Below are experts of layer 2 (counted from 0) of a mixture-of-experts language model. Rows are named router (the router's row for the expert), gate (a neuron's input weights, with its number), up (a neuron's input weights, with its number) and show model dimensions 0-255. Each number is 500 + 25 x the weight over its row's rms, rounded and kept within 0 to 999. Numbers have three digits each.
After each expert's rows: a language model's description of what the expert responds to. This comes from a sample of Wikipedia text that the model never trained on.

# expert 11
router:474519533513510463476524517553472477515491476542464533512522511507462472559481515484498506493500493500493493491531520562515534478508464535546470476536498483495497524520517535513501492510516496454514519471528522474455496531512518523511485489499515480493489517522530480495487507446476538481550477450496546491505445488489543473511483502485548483474517557492514494503465527514454487497483469478455478500498525480462483481502452475520510504489456479499509508507471501519519473470472494479491478466460527488487520507511499479533488479483542475516484488495483464467500517511499550466499536502477502489502505514527528518500517477493520548456481478480482507532489509527494486491537468483540494443527504500461513471473490481472545444460477481521484478490495516476557489467518504
gate0:531479478538532464500475565555493484494533490518494481414507509491467536511519472490510541480561481480523510512533487522491485507485451523507547519522484466546494476512466502477523499483469499500531524441504543511486514543545517492493479481494532528508529503520518482504495526468506471516525468493467499502518500506533538502526482498505506483452501496478500466516530497531465485521509496476514530466502494484488562510519490502506488483520490472503509519452472521519473515471509509533510528509486493483536507560483515502496532525544471522488496485493484511475474483490499510500501529534497494451513528464504521502479508521479536474460456507515482517507460478501541510488468502513561494496576506512526494522530516510512531510502510459455502526487468507497513467486544532
up0:549505455452495502526461477483493484497538493480495472476510491464458502481507481486522561493585465482508499548490535486483485485464498529490500494465487449518531507499477428524510466502521461503486491514506518510476480537534516464457461457510510508533512501529534494491506473499466478561511489507490473500480508491506496494507508499524471508473480531482502491557570505514514523495501511499490552534475503506496525518500506501519482474535509514492534469488474521508456515450478525468468525513476511538489457506472481476518500483500505480507472514466453464505506528511508496540500498559518518470498523454481522490453503516492492468526481517494549495505523461460529486481471515506521504484524498475482502546548544515502544503507493498461501515501508480498508490502500486
What it handles: Word-initial single letters. Single-letter or short opening pieces of a lowercase word after an article or preposition, such as b in badge, s in surgery, c in cup.

# expert 20
router:441537487518518460490507522542504499538511485549483527470533525507501454504441518466469493490522492516504526490532508528549537465462483505502461472524502477457550510521520492515488524519532504483562497525487477498488515543520547514491447485468498492480440535515553475516489516475468525479526456477514525481491492483447491431519479513481491476474526488493518478534491494505459486489471523473486506532504516502489495476499494491503491489499481508555523489508468504507524473467501482488517503480481519480496505510514519478553476503474523532500479460491452485472511545504510535492521490550504495482467517520507527528480503483468529521462498504484461520532529509526498468522531465467545445463487497512486503508480498479481517496478488508501489500513500506473508448460513494
gate0:524556536529490476475534509522518456489458498502463493498516471504519510538488462501497464487499479484456484518534519479526482517512400502483520524517494516518525501494513498530492502481516503508525510501505519536525485522474492498485494496535468471526533508461530488495473474537475513459529447487540458499492509500487517496447488494509519517536521508499527512528527509506500489512523534476536543467509522514496523542508504545507493483507528525497460540517473503481511486521449488477505501523477527503508503453529491470545509514482516503518489505525515509515489470534523550485455500487482526520456493492499523480486541510505508495477491493501478522549494497537479525571498516492501471490425490502503552475530440502491518530463521494483488441502529500528540533499499515
up0:480512494505514485518495500526488498482456494518492509482497510466515451487480511501518518468520474480478526476506501503507509515533449465483484527527457504468522518513444456536513456519464491526464481499493545513520551501495532502500498487504528537521469511522516447515496501493490493494482444479520472474512497504459495462538506465538522492504498501530493499506457515465465522469523510502544525529516491503514519500514505481507480520497527540533494533491483495483523506499501521492501446511411540532493512516471481517523457562515538495490460527530475551461495531494477499499467490509494517489487497531534515511508494573542531494505473488472503499542509525529499496471494510504495484497460500485543514526488477450494459535488564510478470507499489499491545516501551522
What it handles: Possessive 's and al. Possessive 's and possessive pronouns his, its, their, plus word pieces al, om, ural, ae (Woman's Club, archaeologically).

# expert 8
router:474526497520527464471500520513475497499522439533501519509504474528475488537496528485528505457549469515484493482514509524534510522463491519555479520551484482492513504556518534503486503535538504482489527508519489489470479536500510486482471459472510496504452559532548471501442504480488501477522473465523517477504479477475493488548470514473531482480542495475514503522482544502484454539467483470491488505473519481497494470488435497508509501447485481510510492494500469507509488463463482514518480465484497472478503501513528523519469490490533520467471503511491448479489524522492514499526507525475479475519468534514514541425534489472520506496483486481490463518510509519484506511515480493555468462503474477527565493504524498475533516484483487543489494497484539461503471475484499
gate0:453491502548516515488481509496484514466498489501454539530516497485517500545442512478496535486515493520516547491489503501495485490495504496490518516531526474507464479556595515539501520474521493456480484500509505485521512478491526501489508489493488468501488479511570502506546511509506468489523471485503494491522516469487518482516500546484556549492523503487515473500505479485465504531465490466469522520518523453471510493471514517510510504520494480510454496525521497535473504472484524491447509505495526465505509506466539505500460514488528491497516485506531492463464461479495481506523493517503476501547508561501541489461548474505497504478489489515471559556473475475540515451466514518532481500514492476504523495516544574488561512528515514501495480496497502521530498482517482
up0:474471458515488518467517478535502510447501492523515506535516491453502528495456498530492500505494546530489558535500500499523472488481520522463539483556549491520473500479551552510475511493524480516527482474473501497483500492470519500502519525489521484540494500505542505503529489502526469496510462522516479478504477463496526496476513532470517535523490507463523508519518469482470495542502495517497496534519535490502493506487472496502489510522457485508460490501503519502482513512491503522441513531498520493547502493471487458481524518480536481476531457512483481492497481507507511493524465493524509528514516582530509490471501465496502482518507452518491540545491481480508553496442527521505469521481524480507502504507537532428533515548526473513534473498511470509552554481519535
What it handles: Letters n, m, slash. Short pieces n, m, im, I and slashes inside words, URLs and phonetic notation, plus km and mi units (kidnapping, /m/, J/Z).

# expert 18
router:463527513538523454470497503531494478500508497525482499486500500503437482490472522455487497500521501510524526503513512543507498484471466494527459497525459499486538520532514501494495531503522486487522536501498518459529476533521559474454474488483514502488506483497523485521486509483459511469529470446478514485468482497506490474504472516461529440496504479501543508510478500494485518532471509493490454484506510452469459486485452516533513469450468483562502477500511487549506482450448444494531462491483519475463502506516515496514468496460506506492455499490480496465485543531508529507515513536473472504526507496513534499450509478485555499474487477478470480518485500506501477499507445464508479482517504512533538482457458456470518516472504487524480486506466511501507507465529522
gate0:502521525547507470521507476495481487503513516490496476492490547510485478500500516539527507513525505507540475472522475472492465510493490517466471498511472504487511493485518449514488483468505544511532499474484506466573472521532518480474504527536533524508469475477521523466480540457487493519491492527531520518504500496505536480470529490522506493541489417504500477513478484505510501513450532506486495471526548515563516505501530469484500526501478500511509464552543469482502453453425501513473509489506494504478485525489484482480462522494497487508483522484500532477481553481498542501511469471477470521540530497540483471491474471505508552571494505483464491488517465515498512489511513454528495486481497515486553495497475503500541528509502493468486509526501482470498517451454530
up0:499524499475474495542519539503494516491494502478464449452475498504496513501507512529507490502440524504511472531518511521522537506506508474518470503511513499456460488454484492516476471501442523486529465496472528476501460490535511506497484494524504498517486469502520543516501514479464477465473528516435481510498560474539532485534518472477492531551495489497471542531519515498478505486442550487480493542504501533527508539519477472483499491489447495470528491528515474490489472514483483458492507473488475504459517478463501497480517501510510475502519531497469498509468475517491488526552464442504474534532503548550512503500482481510493513527506511496502545497482474518475471444491495475486458481476544488469532475523486509502495541501503487451551459511472498484488481523506518
What it handles: "on" and capital pieces. The piece on inside or ending words like Ribon, Upon, sponge, Richardson, plus single capitals in abbreviations like U.S., J.R.R.

# expert 37
router:459539493489526478487507525545454490494531482492477545469494515519480468546446511501468500527531463512458507517501509506528513514455490523523469478538481453467516515514526518505466460495521478499539499538468490491491474520503538521494491480446510494477479503530491519508487544460451528507543491445511519490511473522483505520514475509470535457492531504492515526510488509500485427499481487479508505519462493490506462464492503517499533456501474499519482481563471465498520471482491476513511447488484468496462540523502514504524487473465509521506486485511499474495528517487500536493489480526524481487496499528516515519458526462493537502448485501470479460555540530549473490539533485511524475483501500493490518492493504494458509495517463490486447471499464520492525489506529528
gate0:505491506518474510494467498487530564539517479496546513527526453521490470584536479500539527503477484487545523502523517518488500490493473486493481502478455512514501520509489471517518525522505492513540526507498502485480486488532512494487497484473483481483458512474466523568564482538514502511517495477538475514512524498427490513461528492484490521482545521562482481502494484499502467556521523471498493523466467471521492542491487479479472488516526491482493511513526544512496468459488484519508509529532497475454518537506466528536490483523495497494471496481480562522531534505512531513518495506521528491504471463512478467576490496504507464523472493504517483550458519523509486529526534494484473492438529493523502483529486516529504475482489525494513504498484506506539503491504496
up0:519492502489456471514538508504478452503474472510483491535517521447505489526481493467506535463493483534510471544457479471506522476555470533471530485454530501536453508543482483500525517493484485450478464502501465472492552510506489460464518502456508480534514503537504513516515503478516481503551470534498531514485445528476484491488465534513501506520460494442480503510485489492491539483463460473536497522491503489507525483485485468558505484485510493464510504485519525501498476553522515502468521497514484514489518493481497504496480492452485519490510501474486498487471496494545497479483502526526467473479516552540464508444511514495489554481477483491491484497490479502472480469498518465472513510483544500479507515519478473464480521500525478549477485488525449438489460492498514
What it handles: Adjective and noun suffixes. Suffix pieces ending words, such as ic, ian, or, ous, ity, as in parasit-ic, ceram-ic, Valin-or.

# expert 2
router:488533524508531468469513509502484492485486468513515489469485502514452456536455497470474521519503522550480518487499569537478505515480489518512461501533485503490495542539512495439493516554522477460545500513508508498471501529524527490473491488470538466455481524514519464507464546482496523458520473488536520501489483470460521455535468521489490463472505490495507539501493502518467480527494506488483483508468506509483489474502453506537479487475475463532504476514537499496529476490465471497507492507451482489510505511509496510531491498462536497490483464483487482502511509507499498483502485498474493480519488510523540498488523459490559528464449490460515469539466522520512473511510481462530459471538505449530524501482489485487530486474465478510445481506472528490546480490509552
gate0:471529543480502524501517525480484555506480476518472476465475507537525496503462538542505538529508502478484501491470522524469519517523517500467505505455511509511507477488516513493487461525471530510553521534488511488504453463522488519489545494497519483524511515477503499478508494470497452469528479515487495506475526513471516521480438504543520493551520491528495506495438482470523488477525479498467478481476505505513523553506506531527439525496392523504480459482490477504514487524486485483499508459465532492508479511488520477489517482519565503497471487539506491507494523481481482498513505498514533494470502433452528524501527497481488514456493528494477523531500529499532437504512459498526535517497492478480444527520510540504526493526493513519491501480493514500502527487495477
up0:501510517520516506558535514469459492500506476486533490482517510499523477465463526550482488521523507469484463482489526496478471477534517502453495530490479542512492459525524478446479490499479506515505542504475552525491449500535489524509503494515507509563507514551510520561550509520512481483512524503512510512514530479469508458498464543503539486498477512495497510518474506508478447494517494498528443550504508520463462511488494517489460493520481504494529508549507496470518468470538473519499486473531502478538494452504485474471510495503496491484468490521498472513508501503499484514503524479569506557486489470462535515529503512495503478465500491454490518505491468533506512490469472480446484472519511523495458500479538516499501493522482495459520512494526514496539558465494552
What it handles: Mid-word consonant pieces. Word-internal consonant fragments in compounds and names, especially pl in marketplace or birthplace, plus ch, stein, berg.

# expert 28
router:508507519531530458458529525523481473490495485538450507474516534498483488507484555460487506510538499486476512494527509526497527573463495518532502466531485504514498532516544531467484551544536466498536508524527478485501485541514515528469522519465546490504486529483518477532486477503510496486506472522476527488486481489518515486526484504482499469506545493454511472537493534523494431524470489491455465511484524503501507493468487480542522483485495475514508503529490483501526464509489477484490494500492505482495520512522499458515514471480579531471460488461462468503488522508501547507515512517510492459499505518506499526488510480487527516475509511465493504534482554536506454477507463464508476483483507459508509475476504472484509479509481480506518485555491529469575514493516541
gate0:481511520541525479525529515492553495487469436479541551540503492502499452493495491503477489521501506582454502472480494521499511503473511492491466521496459492510447540472528478474494484491504505482518517497495514495495518539502490527496502495477472534482491435505566519498486461496529489494497431507479516540462547489456504534489493481510508523489504531439517505525516525475485498503514556525497480489491467516473470514467489503480560525492500499526463493564509478460503506497494511528521469510497467498495504514499513483469505490525493525495518499450507465532489525514526536482476524486520523498464487523518511518502479487511476520498482495493526513473520514515527504450542480488431481510524522463534514502459504507503489472511462545476511499512507490480507540544495483
up0:494466494544484486505502519488546518475472499506503488501480508463479483451461547537479498502504536524506504531491474485525471512487445521495510460526475518484441493497508489550499495535543506493499509474522565459510483537458501509486521508532535521495461507449532525521508539520490489465490464502482484529468482500514520509450509526493545522478469532508485503509494481515488469495474510536546484476496492520505462517494510527476502470519484500496479514542487502517549468465509517513528487490485485466489478527484453502526465530539495500492524454546499491432535512526517484529493471510500514537517526531494455491473515486486473489527507474512491514470505500480505477443516529426447495492510529485530487444525519509483516509482468471495514496495469490498493506532469492
What it handles: Past-tense ed endings. Verb suffix pieces ed, ated, ized, ured completing past tenses and participles (restarted, inducted, registered), plus up in grew up.

# expert 40
router:453534491490521463478539521525499483550501492547469508480493531497473497479517528466480521515547488521477531451531507549510524509480480512519464502511489482474533475526504515480484502500521493489491534505506478518477517517552487486492505485488524505497469529522514490514481484470475519483502477465517534519450500478503539510538468539470551460486500489504521516513483561506487480527472486494493490491504500490500486464507474495521509495458470511530514483517488470515522479473507476490486469510417511506476535504506510502507461463489505524509464498485473510479511513516491517494530457533498482505510478533497535495469546465497521505475491486476511498514527525541518488513515474455515416477526514483487523490444540479474531509456495482517482443497489505493520458448566541
gate0:483496516537471491531554513500475468456508554533499491503466510530469473486511464485523497524520500511499459529487518503480511488495483516531468470525501486498472459526507514496494531473482480500446485509491474456474504505511482484439492503432462521573477480470512532502485534478480508501520515528532504476483488514466493496470468499481500476482458512536498464479444497497531502490473475499552517504488489508466476502509477508515507539449502506489482501466498497485528486516493508514516463456549478471504478542505468512512484476441509501476509470489492529512524473486539437482505494512528503525452474508454487496468564498478473529450517501480488453477479478474464511489509473488523507490487526467512499495503498503503531492445526508473491454505496488448506487498481509
up0:471456541479543533490469468483467492504513541537515495487510498507513520488523500491479522497466490495476457518482514512533472449481487490479517514471483514496495465533502505488493517445453498442504449488519523530474486535530481485492469486518479475498480526541505506481517496527458471493504459518545499565473503503510493479487471476437527519479536490503470499496526512517462524512483474437519540540506486468510453479522480533478496480476546521518480517513490510473508520530537501465520503501442460493490488488475478524522505489494496505519484483495512495468479504493475475505485499476479502442508493528486534501500490469544542508503507567499477472531478533451517464517475492537513499519500515481515482437509458480504505483517491503539508524493500488514492500446482458
What it handles: Possessive pronouns, numerals. Possessive pronouns his, her, their, its and quantifiers other, many, several, two before nouns, plus piece ig in names (Sedigheh, Surigao).

# expert 12
router:471547518519521448470515525519500488527488521512504538476502530518472489504471510482504521515535505501467522470538508550501524517475475505537459507533491458468556541538539501474445511513521471478516516498508523481479500515504526484454489493434527459491473499517520440508470511457497501500546485504492560511498487510483504497519496532495495456472534522482516515522469496508484465522482479474517486537497516487489490497473452513562503484472492459513509485504512455532501497452488454501543494487484546511500492536514507495536477504512511545483478465476490469450444515517475525465527493516472497509511480506509536496490502496490504523457491495480466511521487509544520492533527463491506494463558465490490510507485489468493513495499517484468475487496492514457547466512501528
gate0:496509460470509530581519483490490503483475546539504470476517503510522519521472529423479546487474508488487487491501510477504511515488474523474505481487513479521493503482454520479518485485517547524531499541490477508493479517551501503514474488504466529504481487461495462472529533522471484501474532499496487508499526516522486504529496490473493482474493485533553516466517479520442489518485479448475508561523468532503509525472520475498495513470542488496470479492469502490491548492543485497472489521495463503502510497554533528539488512486517492542516474515489522501524463492543457527490512502520492460547511480487502478526491490480484491514524523499486462540494506524490518477471524513507513506450482489489523511524486600499487477473502516510499491542448482505531494535520539
up0:531494486503488465503503508495484476515471492510466507519480508466520467491497525485529480488493522544482490477482485515517473502472504448512538569509556492516486486484463503525490542504493478506484495569530496493540531539477525507480507504470483514484525498545549477488479471490480506516508516475521468525505477499493499491577529497486506473503492503481521507482571498512478490467480462487484506467493501505496515469505506530489509478486533474532488490467494476523497501457517477514528512525474491494468510529519554517518502461524534486504501475510487463519529500523481478514514543493513524513506495568492479505459458551541511487490502478519497500510563495530487516541522492517482530466515455527450535498472548472523504481504575472508537474518533489532537504505492474
What it handles: Copula and auxiliaries. Main verbs and auxiliaries right after the subject, especially is, was, were, has, had, been, often in opening definitions (X is a...).

# expert 14
router:490549517502534481476481509516475488502516499535466498439487528511461522576483525470504530476498449508442512464511550496509529518489495515520489477524485501485499524536534515500505483526523451478507510508516522498490474547527494490480514517489521504496497504500507466546487494497472534464533510490507514473474444490509546474509480567459509508484539490495521505523491554511492477506496516459477521541497498490498488473476481502518519471499455481531525491531512488502542472487488480488527477481463490496489520526553535471534484506465534530437488468508475448488479528504489514525491501530498512471518492493490508547505502450494529550490520492475491494504514528527536486500511485466509501487525529482502502476492500506461509472448452503501491459489493527456491451507547516
gate0:528473506513531452476468482526484488446463513436513459535493500523501553511524528486480474475524515489506464431500499486522512492440491521516508461477493507515498516524512496496489509503520456451484495495494483531473507484514446473460465454480482494493557556521486531498472524458462503510496510529512507490505469510523475490493517501494501486495544505490519516510518508498515546491508513497503488453525538530518487519461516536492515489476499478487482517514484504496503483519522537477477497482500506475476492518496533459452513482530512511459524501498531533527472534520554489499450505533486513460478502508543514558483497466477434524506490512514499529536511514498499485480504498482482495512505556470536481452474462514504547476478485542532537523506473495518498508491525488
up0:441478488497462529515438513487514557486502522493498529483500527446458463488493487521492505513511514498499519547496502477480494468515522540504500498488478449495458478499539460523512511530520521520448557529472522497492516502491514497512495509530497497498474467528520514524458495528516465498504461480510481509520516497539493486520501490516473505496522503467479492478501517489485471477485458471486532564517479480467513498548464517531495498507501496480488462457498506514492494451508493488512512508481459514438511494531535474518471462510541495490502535495483480518527456489504501503512464471501511518539529537540495461495519492518492536507491554506491490484494507455516551547464520490507497492496438513502536466510549492478458501517519456490471528477523532492516463506451469
What it handles: Noun-forming suffixes. Suffixes that end abstract nouns, such as -ment, -ments, -ions, -ances, -ures, -ity, as in equipment, Amendments, annoyances.

# expert 16
router:490544486487528459472514510553497501504492513545471525476507550493486481525494512480472553498513531518492532496520534543518496530484473533542461493515480440471524508536507483486491493540507475473506533483525476505480503511533526509494490504491514500529476539541532495481471501464490509503507472464510523514486478496465514457520456496485536482476524497491511499555473523518508508491489476496500430522446524482444476475462472526549504474521496485536499470499479498525503477454503480540489485466508500470468504508502513504526496499473526521491469455465481479466504533498490487516517515537497494476505448531495511519461526510486517498451480497480453490499506519521477457489511482483542457487523529506459533429487493478488501505499488500488472503514495539455523540472475496
gate0:519532503494532494506543521445476503496515473498500490517542509519525469536442523522544497533496453455527511425520464531517508463516469536529497487469503489486521512489504585470467539526464489503497528516491498494457479516494507478479515522454535529495509542501475510449490499497466489535522497526516534448463488518484547522486463471505486502517526524479501515461479523507490514520475524482502505520499532561490517468500489513469485522519527486540518517524484485512508503501521504472499486512506501558492500542495479485479522491500491485502502423499478516473502498511510506528496485491521518510496501488493527468459512504484503532482526508484512527470505508521553500489508528548500532547496508466509513500490483460545499468552548474514478495481482507471500488476459527
up0:546485480512520503499479540515477458521499513479539520466529470539485511484499501551521473542460448426512473463509475535495503476472473544540537516486499463478487499500515499510506456466495506494488520536502488510485489496511540483537469488445514512490489498487529532445521475496482468502456554486513483435481475503493519517471491508519516538477552525493517531501456509501526502493522509477489481501488494511489523466492486513486508517464519511501569487524485484474490474506491528497481545547557493487573514512504459529440522492502531480495514515490523503501486512481470511502496466509542515508504503544484458507523499534480496501528486512495529497460509516497503498542529522513509511491512532499462502517469485499523467507529524530556511505501542509507510513489472521
What it handles: Indefinite article, z/y. The articles a and an before nouns, plus mid-word letter pieces z, y, iz (Venezuelan, analyzed, Syrian, cycle).

# expert 41
router:455513502500514449455523546516496514543537503543480544491509512505497486503479510492500503493508489516465532478520521548511524547465494507560472492534496465458521527547549505479463520539533495486513499493501503490485510536498509518454475446497520477515508526503516468487502526502448494475514479447518530472502503502475513461512447517470516476449521517503519507527479521511483494521437482484490490537484524487489468491506494505504521478459460505521553468512517449519495470493508474508509500470473506458474496525494508471525490479483525496466490492496481436480492535520503519511494482513463490472485509529506515552481538492471527523478470494458466489495496517532517473514541463492521491492511503472513497487447494479501567470508484483504468471505483520480539476480495527
gate0:514536483506452505504478521522478518524564506516506508539474498458499455504498474484479515490529479492511477520485499550489515491488528503503501544466499505482520508480499474498436488532452468492475490469499433543497529436492543459522507501520500473529513521551491487495521529466530501488461440490460501487516566535525507514515473525507524474494504482470526525511463462518498520477494505516486531504483474495473447497491494506455493463454470488484506512462477482490483500480441511518500531519509498505516511485501494482514530526472490546502480503477467471476511512490532502469475489511475509464527474547540468490517504486490516528489498470499493484498505528485549498531483492450475500508522481481488522469523530529559533524526484477506484464502520478479537511520515469
up0:476522493486454452509508528516502487495521528519518538543493500476465536516518445510485518488509507511470496515491507534501481468458499492536524507503501504459472519499477533523484522508444441487488462518509479523475496461506483484491503484530468467517492515492498485552486500512485498491505499473491501488537528509502500469533502502533463477461541494504487529538489414456498502500479505518507533517473540494472527537514517518500497504472520488515492518485511506496474527466496504501463485494530505477503477490506535558468497492460491460486484488516530533482493493519482485488459501472504515478526513498481404465516516490493513517509486466484478508494488486537532486477492476511528509520502470494532428454456515495563518494523534445490501494465485516450519501544464529
What it handles: List hyphens and dashes. Hyphens starting list items on a new line, and hyphens inside compounds or numbers, as in small-cell, 0-671.

# expert 27
router:480523515493504474463499528525491494519529483508488502488493499507510488535498495499476521493472529499488509494492534517517513508473499520567500482510475508478536516543524529478430490525550479482504517498529473478518492527523537460476438474478513504419479522553526487528465490471473515490491513490506529466495467524487514507552512509499509458474520509478545512520460502489475502503494492488480498534486538482514464479498478490494527500492524491521487455533499486501531505497521494492521511466465522475468514515531528459515447492477486497490487475482447484441466561531520541482521526526486469503529501509508502529494499500466536526461494499490499501494521524529516471547531499464540506504495492469495563486440491472487509485457479481488458503506483542473519507449506494
gate0:504512539524514480499552509511520484517487488518523511524490492515518487514499514534489507518516499484494451500513477503489471514542496494504528494537510508448510498500486490504489511532510501506514517510487523510504550513536507493550470480519511525455503501490477500527462450525492540490479457501532547485467493475482505490516495476517491476498493487512525495525496486524462481492532497518439522480498501430454480448487503514530536485520503486505506520506470477490491500473548478502505543497525531517505483543472478490478510489470471522524482514515503495524490549512496479553494472445478484520528509531518514464537478467432523511552516527519489528548493550513484549508506494484508500485483476535505516494448483500478534487488508511518513478436520575521489427515547484
up0:481472507507480493533464514515507502505496511479543526492469460550515492510582501506477476476503501489495514496497513514536532506437512458469491515502546490506492507505484424500537507471503504470480503517509495507505496502461497544512506520482482459507501519536481502498489512498494508469496513505509508503474526503477519493502530490510473502505503496508503489495483499479479484487471518511497531515503480494456507499529482469453528473533469492503482485485559516525484477476489467527501529491461503522477465495481518502501451484492504509470461542478485502543481454518530475468517500503509477464523492505483489511552510532543486510509473514534478485466500491536519489454506552565499498471547543523491512564506492461493469524537551554487487501509467531599515469488488491
What it handles: Vowel-final name endings. Final pieces of foreign personal and place names ending in vowels, such as o in Kondo, Miao, ia in Kuriakose, ana in Ghanaian.

# expert 29
router:470535502517516478465517530524475493524489480525471493486514541526477505512452516462500528508488494507496520492512512521515532513495475518518491484536479494467497524507515507498474521467537447482540517527465490506494488520490571533447485458481529487514468519534506459540484475466471507466504465489497571433458475496480484517504479532455547463461536538505516489481454508537488480504472486490469490511511517471438468488489476500503515475483480476501506492512477506542487451484505492491505476456485497479488503514543511463514472498477513507503456491472446480486481512538521506476508493509510491508518484507508493551466523486497507513476439490486487504487464522525516459532525507472546498475526506457537524500476517467489541505503486493538488491531504521481535501506512538
gate0:494513496521529526511503484488496503484472501512535455524494578546483470481512492473482501543511489537478493487514495494481449487503466494517473502491486471483507499510494498515494517491551518468503476550455563482497521471488468508463485522528503489490477492511488511526464474441506499487534500527480496505490510499491502459532463484485484568503433453465489469516481523486499511487522498511482492509514509537510448528485541479560511488475477470465528528485485479523485501517498450525451461502452501496498507490525507486512534494483480452509511490511489512487487493499510496528534497518548518511512491529531492483551544463528549520460463486470474515483505442442492478491499518519533514478537509479482503492501505490533522519507501496509493479523503469455510496520563510
up0:515500531572522498494500514511527505482511455525470478523504487507442475493539524483511478511492500515515513520557494485495533536512463489496509519497474492493456479466471506412479470554474520477490501492502491508491477465479464526497525468549488425509505521477524465476507490492487469471534477490486503530484524476485503517524529535474503468521511471505487495473512524486459491460501519536433469476465483485508518520495470508467515490493481518497491520493519474490477459497463495468504491494514510506515526496479502491427545479526520463479489461517507461572497519514533526480511532498471491486523472451507534511466495482485476492539513461508488488523463509520508476487519492505504483507479497536507503530486470505521522502491498515503500489540535457506560524474477500
What it handles: Infobox field colons. Colons after field labels in infobox-style lists, such as Location:, Species:, Born:, Colors:, plus some label words themselves.

# expert 15
router:468532507520532461482506505536504485533496508563506521512483511522440495543475496467504547488502504506488555451503513514542554521471484500518424491534479492504536520508528551490483534531534509483521504531508498481480482520525522519503503446473525474501487535510522466487476501493492534467508473479544495500466488466480484473530454495489522473475522534509507515534479547530510494494462495481472496525496512489488496494485456540511535486516447480518492468544511481499499494475465469470526462487490511480477560529498522482515453451479531500525499460492464482483500543527487541499533508523463514486546452488522508518469510489486516526470484503484495494544494515511480493532495452473520490470519494489497538502468523473502512488504483478511470491516483499508515492488510528
gate0:495486489476503516477480500504448454528502503529493498485490480492502495502522523439525518518495491474483486484525498517514519503480528523520532517505512559488576488459478512456518481566496495490506500491508510510487498509538476502521436545487541493522461477497513472536504511519477519488493555568482483465495489495525506536531522520514509544500484492488508496515452486535476470509518518476497503532518496493500464534520470534517472455528474506459515492521510522457438470518521510492497561496482522467474480530478521515512494508444544503523465493537522491482503502505496479479522484541490467542479488473482492494517519517532453514482531494522479494496480546485482512484502490501464494485492549506509547469495486512465494527521530438508447523528492499484487529492516512
up0:500537496487479494511533464502519543514485475480505521522498522511486485511481501562460482484489497512495510527485509450511479485511514517505450481485506471526466508528560497488488501452523474495508492519538484465503506437463520489531486490450494526510510491500464520480477508494517514487511508481493524499484526497530458500511479488478515466517475535531552558528525531518533485529503475481553546498523513552499493512506474489459542474462516507468503459494521514516528516503530467490475487502521517497478516480503485529510485465500484468505470530473464480467510495472498541538467539475492519525524501552463495504515500548548524509499459499513471490473533467548539483497487485500530505564531495505499485486504507528552535507492510564478490485482459480494499453503512503
What it handles: Mid-word pieces, markup. Inner word pieces like ay, ir, ac in names and places (Suqaylabiyah, Spaceway, inquiries), plus equals signs in headings and colons after infobox labels.

# expert 25
router:462523514518528469461514554498491503548521478492467523485513534519449481504494517456482487499491483475490494508525525510516530510495475513535475510518463487477551517525529517488466481535521491486540512508549486465481468529508548507479489479463511459485466504535533493490481520490480510459517495466503550484517494470493501472533477545492510476471537494465522493529478518518485476533479488478504473541480534495498472475494463521496527492448448487500500473509503489533509478489478466505512467489486476482475526556508539482545458481460535512463464481473461501467515534504487545504523493537491485485520493518499517504505522476465504536466466496467489476523510510505507455526529467486525457451556503497499530462479502471455525490497483497511499488521484529483541500476507523
gate0:469472509524518449538531474488506514533516539432502476440507456499521479542478486501467467516490484517502492518486519473496503484444477508552480507527479523485514485535472506484482541498499486479543527472489486532458468511480486478517497501491478488513508499441481485522488496499446493492479503517489454469480519508511511502522474521512534531514468461486504491481543501555467519506507480549484493477492504523496503548541526518519490499518452523515490513507468500558506498504492462531522472549476504498472498497526473471509491512490528514482517467455478523493507498452463545486510502524473469485533479474527502495461461492447491499530520503465520488488498473476494465507564502455483475511500458539497486498510457509542495522490522464492478515461510482465507499502509517
up0:465503518504509557468522534494532472505561454523476531513545503496511491479531531528535509523521501501495483489488497500498528532482487568501503500495497494484507494511507438493531484472511489492517458506526518500466514461510488468483498506558480453482485485521520510442501480506498541485499523459494524491457459490492542517517483475511485473498542463502579455483502482473465454472496524504500465519511487486507536487515510464523519477496517512511518526478518498485522524492519547529516493489549527482508525488529554504456490493472489517517501512511518493492504480478517517460497504463507478528525465463541512500533527506476506532500518534505467511528525514487477504507529569492483467538544532477507500505538463495476509531550542526515492509485493479518505492523528464
What it handles: Pronoun subjects, table zeros. Subject pronouns it, there and they, plus 0 cells in stat tables and some word endings, as in way, itect.

# expert 3
router:473510515532522461480513538499486470537482438516486535503496507508480497521497499477488516485490499527479505451501498517492506515487500528518461495510468455444523544529498512493462505511503484487531515505518475481484472518506534508490453484456529469471494508522493495504475565484455544486525474498515560511503481511485525454525473517502514433495545488484499498545474550542479494528423488487474473516475536493518480454486483485502501469513490458524522500497502506517533461495453470494548489482487498454499493541566512480532466473460516522491488500434495481476507507517514493498486506520501461500490469537526506528469521485511516515499512494455462494530521508490517465498522486460502457495502493464487493496452532481453509502492484490489486495502491523493521494507530520
gate0:475505473561480487531499549556524499498548493501462494477522496483501535480506471509473466532504513504507515467524487553493484506510459514467442530595478524561534487519512527472498509511498520500508491523509523459489462495510488524474520451490533490494500518532501512475514507509528486509532457534499513474466521502481513504481512458487522529521525556439477479526513529494476486492530531490489546525496517499482441481493518495514503554468462525523493495478451527515476496517494498541521524482514551500496534542487484474497493488531489467499479482473515523487495475453509487494501491522535527513518526507486462477517535483500458471507521460478476533501516507510521497473510478484514510528544481519499509508526499512526490461497472485530473518472519502513491482531526530
up0:505475509557460492535522503530515507494553499515477506476507503489517502480503483511460490525502497503495502479542458542474476497533484535444464518566470530527528501534529533477538495517484499490528499512520529478487478490525492534472519474485506490487500489524495511490551526479547485539505439516521484484481485473492497515503502474496542536549497558425476485530494513524493477527532524496509551531513533526476473505484513516503502532522458515525494458492471523500458494521494484543514533501487529479505542542472488482500494488542481455483493454466509519491495470477527496500515498526529549530505535506478496500506522488500467454509532498515471511458530504521503511465526498488510488532530478508502474523541498533526488465480464500538515520499493521510469497527526530
What it handles: Line breaks ending rows. Line-break tokens closing a table row, list item or paragraph, especially in infoboxes, sports tables and bulleted fact lists.